Below are experts of layer 3 (counted from 0) of a mixture-of-experts language model. Rows are named router (the router's row for the expert), gate (a neuron's input weights, with its number), up (a neuron's input weights, with its number) and show model dimensions 0-127. Each number is 128 + 24 x the weight over its row's rms, rounded and kept within 0 to 255. Numbers have three digits each.
Before each expert's rows: a language model's description of what the expert responds to. This comes from a sample of Wikipedia text that the model never trained on.

# expert 23
Description: Word-ending pieces
router:129117128114194155143118107103101132134139167139157148200159134133133124163116125106159116137088107166145140089125133162095122126128141145120130125200142132105163153121131138139156119165109133083099147131096105110155126127131155120109131122141126149109106125097124139120131164098153113136079130077112111137114121129127120156143104100125166105094137143143106146147099157118147102169158
gate0:153146119101156175149107168186122147105113127123129112127149145164186088080127085122138168102135141124099147140127117155078132145138127121111130131119152118106167127111083138153152134124086109150098157185137114132140117118152125134155074107103146122140160100141152120117129189128151112046141156096152144096155150140150128117154105109117111129132160098126151170128103136080152165114115
up0:128157129105182147132137156114129157083096127140119104158157142146143128105088098105154134122167126111082118139089124146146117094144107100124140084149114142163096120137086130134124154124127129093109120153122128100097097112171166112157120132132136115131112107114099116090109156157118104079170138098146149127110149154177099141121154110118117107099106128119156172136113185114177130100143
gate1:113127144100151154122178189135126140104131126143117157102126089136122146118138150086104109099108115117129174142134146132160107126155141141127158149131112121109110138106121122144157128135114089159143163141077122133128155116116104113135153144131103086151129103133123139125127098144154119127095076146122146120094125149132122130155130085096143096120097129149095134104129148101112106177119
up1:119093162119096109131204155130127130151127146145105175134103108111098114178132104106119112086176133096143126128115143119136098112145153155166134138149132178134093118144132152166141123140175120150092188108071109123117158149138125113138121125130109157134132115140178125147147117096121156151113141082137123132128158161128114126139137110123141146116101089108131113149130120107132128138152
gate2:111083162096104116124147124105103128167079125137132074123155105123127089131087108127136141103121103146122130109136148131125106143155101103103161156129151109095104135088130130124106130107148128116144136130138107167153112130091129120128166135142110142149150105125148106121105149127146135153153119144163123153146125099150100167141117087131112119163107155121154142149136097130135175134149
up2:131090125111156116120120157103121095147140109115137150114152133166153099134137142193104159138129148134097111153086189112110105124121149110141121137173170105113102102135152134120138148138141151106138175119158105143129148137146115085141117151160195142159140105161100068152099100175099143121107151124121131147109091132154139104166115132086147114151094132123103186137169092122142168106147
gate3:144157141105134148104128116148110121162096143195144131127146131128150144123136175106108100103153120145140146060148139102112135170078070103145144113141107124120135145172151126151154154108126099096154101125141150105164157146141121146139125141124100127079179094132160139057148135099101141079105134105122144110089140116157148132094158082121124143134119121128102131120161130156117130120137
up3:144110135142114119122188146123083115146149138191089155143139155166106108127112118153152146127107135093122109132125089125169160159117126118128119115143113109150159159130126139095113128112111119136169164157145118102163112118130151126127143156138163154101113116168123170133136143167103087082128124102129114131149160095112101131116170114107185114111140138110140141112166151132106111130137
gate4:161120150143102137158122127130115176123069134128104100110171145164120145138106130078111148119133122125115142140134107141184139139125129168117122170118124108161152157111129130145102152129153129124122080122109131137134135128116150157129142108101118120160134128154092159152153131169130115142148140107135137136135116131165131102093125141129173127098167147107155152151130110099113165175127
up4:102100106154126118129123081153062132173135140079116125118154130080155120095153123124129135153117114132136162129110172122114136136110115129151092085084127103123120122124123132115170143116107116119150182148130132086120161115130129133109157141145098094112103119106125125089107098140098113133178095152136156115128142145079113133174128138089149138179072131100125136143155100099186154138108
gate5:135093118144150127129172138059156118112137133109117140139140153128138106143120143110164140136118129110157169130142151128141121173122105115121105142144149117125153144127136139126133119129141134116126151124135118150128091153172163153117159122098130100100146126165119099105112155129193104144078167156086081079148162175107131141113127139142129131135124118119142084159099141147134127188169
up5:126091125134118134152140134088095129139131108104100142103145113127164134130144146172159111122145112165119174128165118148168133191129133132071138147115142120132097146126158154116133161111115152097114082102141138142137106141140144126104136129109147095119159120133087090116110117134146149156143154139081133060139127151120134105126107114101101100131130142116211127115118165117129150170163
gate6:114140136107096138164133089145123104160144145139125107148131083162095114138094106125139125118128108146151156095111126138117160135138101125148169126150093121102139165092107122100117176076124110120139152142166115116140118151122128129170127106142101123132131124103114121144086131094129150160125133178070148094122171166065119140121130135107115137141103123091098164136092104172137168121134
up6:109145119146144095146161088141130208100129102109136151164170145114147129116123120181135119107132147114131135155151119117140116116144131119124128106130158096166104087139125135125118106139110145128121134107158147154113141163130119111106127166184157163145112119160087160150117097134130074087104132116137123148125068092120093176157175134127163129090162115146172142111155132106096134166127
gate7:096142117138075164121140115150144087165096114126120114119099104120173153108098130122099144127152176095178142115138126158140127137176139115125077080159143148146145130103105129108089124128162134075148091123127113119131155115144147135159125104152139141085088109139098147116143140142137100108128145143102110087128138138085081114095136122146169103146136158079104158159149160135145126112145
up7:115098109120177137128153158119118128133144101165093119166130126108119123128150071121080109111177146114141170130152113131100170117174099145109114111148108152121143165058093153122161147145126121108126121126123101101162085119127125135105143149102169155084145130145113181135111093139129136140171146193110124123082127151113099117115143127133130107144101123131131180113127124114118146131162

# expert 39
Description: Word-final k and letters
router:141150139077100148133087089147159117150130111121160131133158150164143091171120144109178102163123136105160149096128095108079084114147115127113135137146153142143154150135164145150171094165120121091102163145073130119168152146130138133122129134140126062103121140166107167132100123136200104131108174145081168138131118124111142139078147108120141098133115112134119113142113155126147099111131
gate0:069140126107147130129121137148176183080160130209171112114076137114155133128138155088138121118141159146135103102134112133103090113118146118187147143120153097087112117154119139129192110151162107123160111077120149097141076118125161142137117113123127113112151135151106131103100131118158103116142137114133152129121166148109146122134087147141131128128146163079144096132162126127119129080135
up0:131113159098134120161128111142199125104114135167175110130101173136144144123117174088169135093139153115155121143153140121108131115128166116125169170120170106130094129103176135103166135118114111075137118098111165147153106149146117119151092100143107125098170126148089155085104160128122131111125132088125164105120135143153145090102144164126139129109136182088151135137126103096120152080126
gate1:143098141124094124135120097134142141163084118098140160163162137139137034114153150094162085138114159139143119123109117113159133110160143087102099098133158078137115138145139138178108112136162122125136136125115130085167138136128124128114174144113107092115096113131099121164132154126147147151136115177103120099140132149108161104129153131130139106122124153126150154144110159161147112129082
up1:138144139134129129132134085085102143086138124150116114057137117089101162107130113139081157120116100162096112120135114113092142158096111160134134147160114161089113103114068083114171120125108119100107114131124128138127097116102117162147113129116114138096156103151120146149116078110181090110108132109131129172102128114145115129123085130094107136137136123133075111135148103057088153075166
gate2:129123113154154077146121106118153098101099141136126070112104151154124106163127178187164125129121180129103109138118178114149100155140169135118126116122116116160143152147139177115111108153120178152126098134116116150096129115133147115070132123093128104103098148112101149096124134126141125103087088150122130110149104120104143135143134133141112120080080125109097131162122041129153099140154
up2:135157118094157144140109120130115145115132116121118138103153139130104115132087216117171083092154157110095149185080144138176126123158154153119139156145152108101108120136103110149113149136149156148138109166136114109131107134143147091137104100126114166128151135148142139114165101131151156135118135143127154082088152115166140141092131099111146144091128155137145144103142088143142072137158
gate3:135119095125152130136133106103142138088143117124134155167149151105068100134139129088120169116114114130127163166111118158117114110136151103138134174194151114144166108111130097177188165117095157136120133125110166104143123129118129127136144120107131084087116113154161139135096127154119070190146136134170126141171152126103132105096139113136138147145134132085128186127130111144162150113173
up3:138112120129186134112166124140118137152089126122135134117122138121103147142122148104140171135127133113091159177104106164164098125134100135098159132143150128141171108128118138179099133137140113156128176137114157146131154136126095148144130086127164133137093119160148129163143138173106130168166142157169139129125135122127079053118109115135140121161127131094110173111121123100120111156152
gate4:142145135115128139181145170133140103163113169166104104091129157099101114151196167156172123106116150124126117121114112117134142141136160145088134117110100170166154116142124174111123137133081127135094087164150137171134134171091155113086108134088145122126135134167119145099129105116127140143136109116107136153125119150112091130141104118130148139140121151113100138148131090139156143126150
up4:101130154126152100102135118141114149148131100120130096162134112140154083156068175104101117148133113141134119163119145106142112118090107166097140188154125094125133134089102140137151150145130080135110154120147165159109094099156128150109138097124102163181128204148126111125111157153152123147081141092142132095123150131134110141118139129132090162132105123097114120120120136150148160127134
gate5:126122146140165158129099169180131162091148110141125144121166117102148123092183136127142142137083162114136111120098126106118134099143102134109086114125129099099155101136173169129153110101163146090121146161104124105150145104128135090115118123095122115134094121117138106160137116146163128130142133151079156110116079112144112116115146136116118053102128144108088105067153146100101122108163
up5:130112123113148127159132128097175131093140152130128170126144133132122134137177145101103177134116139140159135111155142107108129134080186137121139134174123146180117121155132127159103146134168104120144097138120145136095089103109142126112164131123116091154150133118163139142146124128123125134121134131138074134127144108144085159168122179132105148123142110164128174111142164133134147161115
gate6:113138149168120122118127129119156100112084138144135092119111078137169166110144136109154139086110126104204119103119157132134149141189156113163129100139115138120090149152092115101114112134110132162101119143120168100128115080115160131158129097142141173084111112147120149060105164125129126092148133121120110126104130102090178146123121122149074110169128105125116160112161102117132093118115
up6:129133128125183145106124115156151133113103105133161128162130133154145130168129101108157151146155168095158127125113102147138098133183165124145093138145129122125139087154101112098163124145139138156148115127137145133133141124101120136106117094087127093069118140160135188118122139117130113097144165104110118181086129159120147146121099129152119121141121139119135116081105107169169129133144
gate7:152126112110141143156110157109123131137165117090082125134148163143119119147140110154133116156129146117192141103105136119097116076121123130146107124130124113132178151118149149121133116102154106091127124097122129106190113129095112160102078128118088127122125099130136103178128158159140140096113162133125114145121112123138100143100118135094120162158151117123148131161151130101125103116124
up7:135117142153163100103134079169118124120135128098150112126111123124143122133133103106101142108130109180059119121106124108131159153134119136124126144103125092131096113154145107152115148094153149125089158149115135133116123147128163133116192126122159137134141138139096121091124136096138091165142118143144115125114153118074143128132079119120130145128105116128173130087101086170146130116087

# expert 5
Description: Foreign name syllables
router:118138122134153117155124143103130113129091142126152128118149134089170132150143133145204136134125127155111138070140097142123145063106145136149182163132158144113156132152141135148142129175085154081129180111127140120161133099141136104102142196158116128099099119119112146152121161130162110139121164142155143154142079102129121134120153090144153109112095121084115151185155146138061120127148
gate0:117128169124129106094133105102130099130124166132140110141106149115122124115123139106109109140122142107118108097127181137185079119109106130125126105105132086128153091129158133110112134100140135114179167097133115168095162118103111122104126110111140110104112126140105123154107124134078147115164110110131133147166106172157156094117134158134095114066133131105094154187135106112133130107182
up0:147171094151125109162127179145099110111152127124161156118116099155154145141139124112142128145118124130140066126091138111085144125140149151131113092131155129132090125086139113154155114109124111136120124115103142093113114168154108139150126162103120160120126103141132145133102120115174111152170158159121126142116105093110127147164134100174111112131109062161102135094128134146075160106098
gate1:096111122124113075116100102164119088098124138128096142134177146157144156133137140139139124110107105121105107092134126098140103097140127078164116120120094160156135130134133090074104100166114112143143130146111086141110095137121104162162082133148134098049125099134096122127131116101121101096115110119154141109131153090154139146138146151119140095093139093146124110163108153094165075099091
up1:102152170196120109122103141179129129135123131140109122127165140164125115128126132125123144124110102155089131124132070090129127119132100105123142141157124105208176144110207091123160120116147112126154155125103162142103140188120125128137134106144082164169166144173093096129127159145122167121147101126118166130127090123124133120133160123086126099145100124159119118117150129098135137147157
gate2:070117117099133078159159102110133128106112137108114107143141161109159137159113108142154171113084121101136135126088143143132159115171136105115174152135114120093108138114083139175111091130117133126102134148126101142135116106094115163137128172164106115120152112157152133137136160122158132178111087131168138131118112084107118130174135144128093122113118088141152144160136108133124132125162
up2:122140128163166111106131157113145136112120084125090129141116097105102122121145080142116144152109139138096123132108099123123185167126138078132145144165115103153096125148097138158110081095156117136128121112147136111137133104106133097127106163146103120145139096134110115100139118098142062164138113118149165110142136130157127134145168133110137122135170139095103138160135142115128145140171
gate3:147139159114109132126121149164143125121169186137113132122126093162117077149086142124157095098131117095132120132121122117143129141151118115133121103090157146137132134145172087132134098152147165120148144143114150164123152095101073149141103122162110162126149133126118153150083138097147082164100143150110139100159106140127132143068068094141068125108142146122114139096119141180129141108125
up3:151140126088093117151145160162130107150118138113105091139064088089117130144116156119127142130146119085147092111134095107101129140115158118130151132125132144072109098118137134154116107108128134106114124071167153135141100149159117172101124108138134110087095138148116139120148097173083108106122115118093146135095101141113099139148132123182131154096163096146085141076098127111139109111129
gate4:133152060147100135181090143126151129107159115105129148144121169130112142074149167151126163144093132090152138119124122120145075127109161106106140116177181127140159155115116132186144132149110130102112148124153138167133137148122103071160130112116148139118150138154101119123113148122100132100071144098150135093124127155118130181146112085125087091152128125117126125122134131137147116131142
up4:155147062180132111145126146100123082183160115120123147137100119153121092086149122115138176119087148101131129124162144096125103109093154126126088062144151156115124090126059154151131115098133097146135141129144139133149119135136111106141131138145122162136139123153099105143128104109116119113099116097156130111090091158140147182147111122107121124168108120104148125114117141105210114118141
gate5:116106121097091091123146101118144133134158129140172130136149062116138122146122137101096136090129165140144140162077135118113137141044133124163157129120129109111117126121141114119160119109132132121103090144124150113140115130120148118118157082134073081139104093112148072116170076182152180131113144134126116161107123124067130142148139145135149139076174106069132108129135087150124102113117
up5:103152117124155099125111124177091118145102153140085134126143127129137136157089137082150144085121147131083131071158164146120153171108121110131141121105133154145141126126075095130168119112106150107122087154118109118121183111120123128112118131127088151097158113163159124142109117091104109167134119098145139103124088090110134107150165110105138120134109145133168128162106129142106188099109
gate6:146149139124096141120146110133145153140157106136119166121088070158122094076140121074122146129086126146157122126159146147152175139104116156135123121131136164127067204135145138110118124125111104116145104162126144134098160105098148132114127128127116122096143145121094110135108120119151114128111165130129168127129116060137178146152089148108155101096127120106111142163134125130123128117148
up6:096121131064100106154112120134109120140160152122142134137138186134120166180169112120115113144139113099146150130147151109115123138130161077129115149085122086121146079116131148175138130105145115129109144151104148147173116130157147146138138162175170118172118116164104138144117129134101092149153131140099113156145132143117116096141167134151094123129116096118126132097091118115100123134106
gate7:128112133183131118139135096103112121132111146125068102112148102118117125128161135145139143118139133129150122156142128137135120123132149125143101103102088156092146110165109145142138050105077138130174146110116136130151076078120102109139172158130137110110123132117105173148096130098116140150124137150110124143095138099107115195109130128169164110129157137148142132083146080085106084117157
up7:157135127135134131121131084086162128091119148153140097116134139116104105142149115145149089112140168121124133116125111106106115174148126156156130142129172150119175153127122143125186096105129122112168115113088091151107099164123145055151130082100130127096155111131144126119118150131132118141063142130189158142134134132142157110129148127119140099144109117160141163095100107161098132121157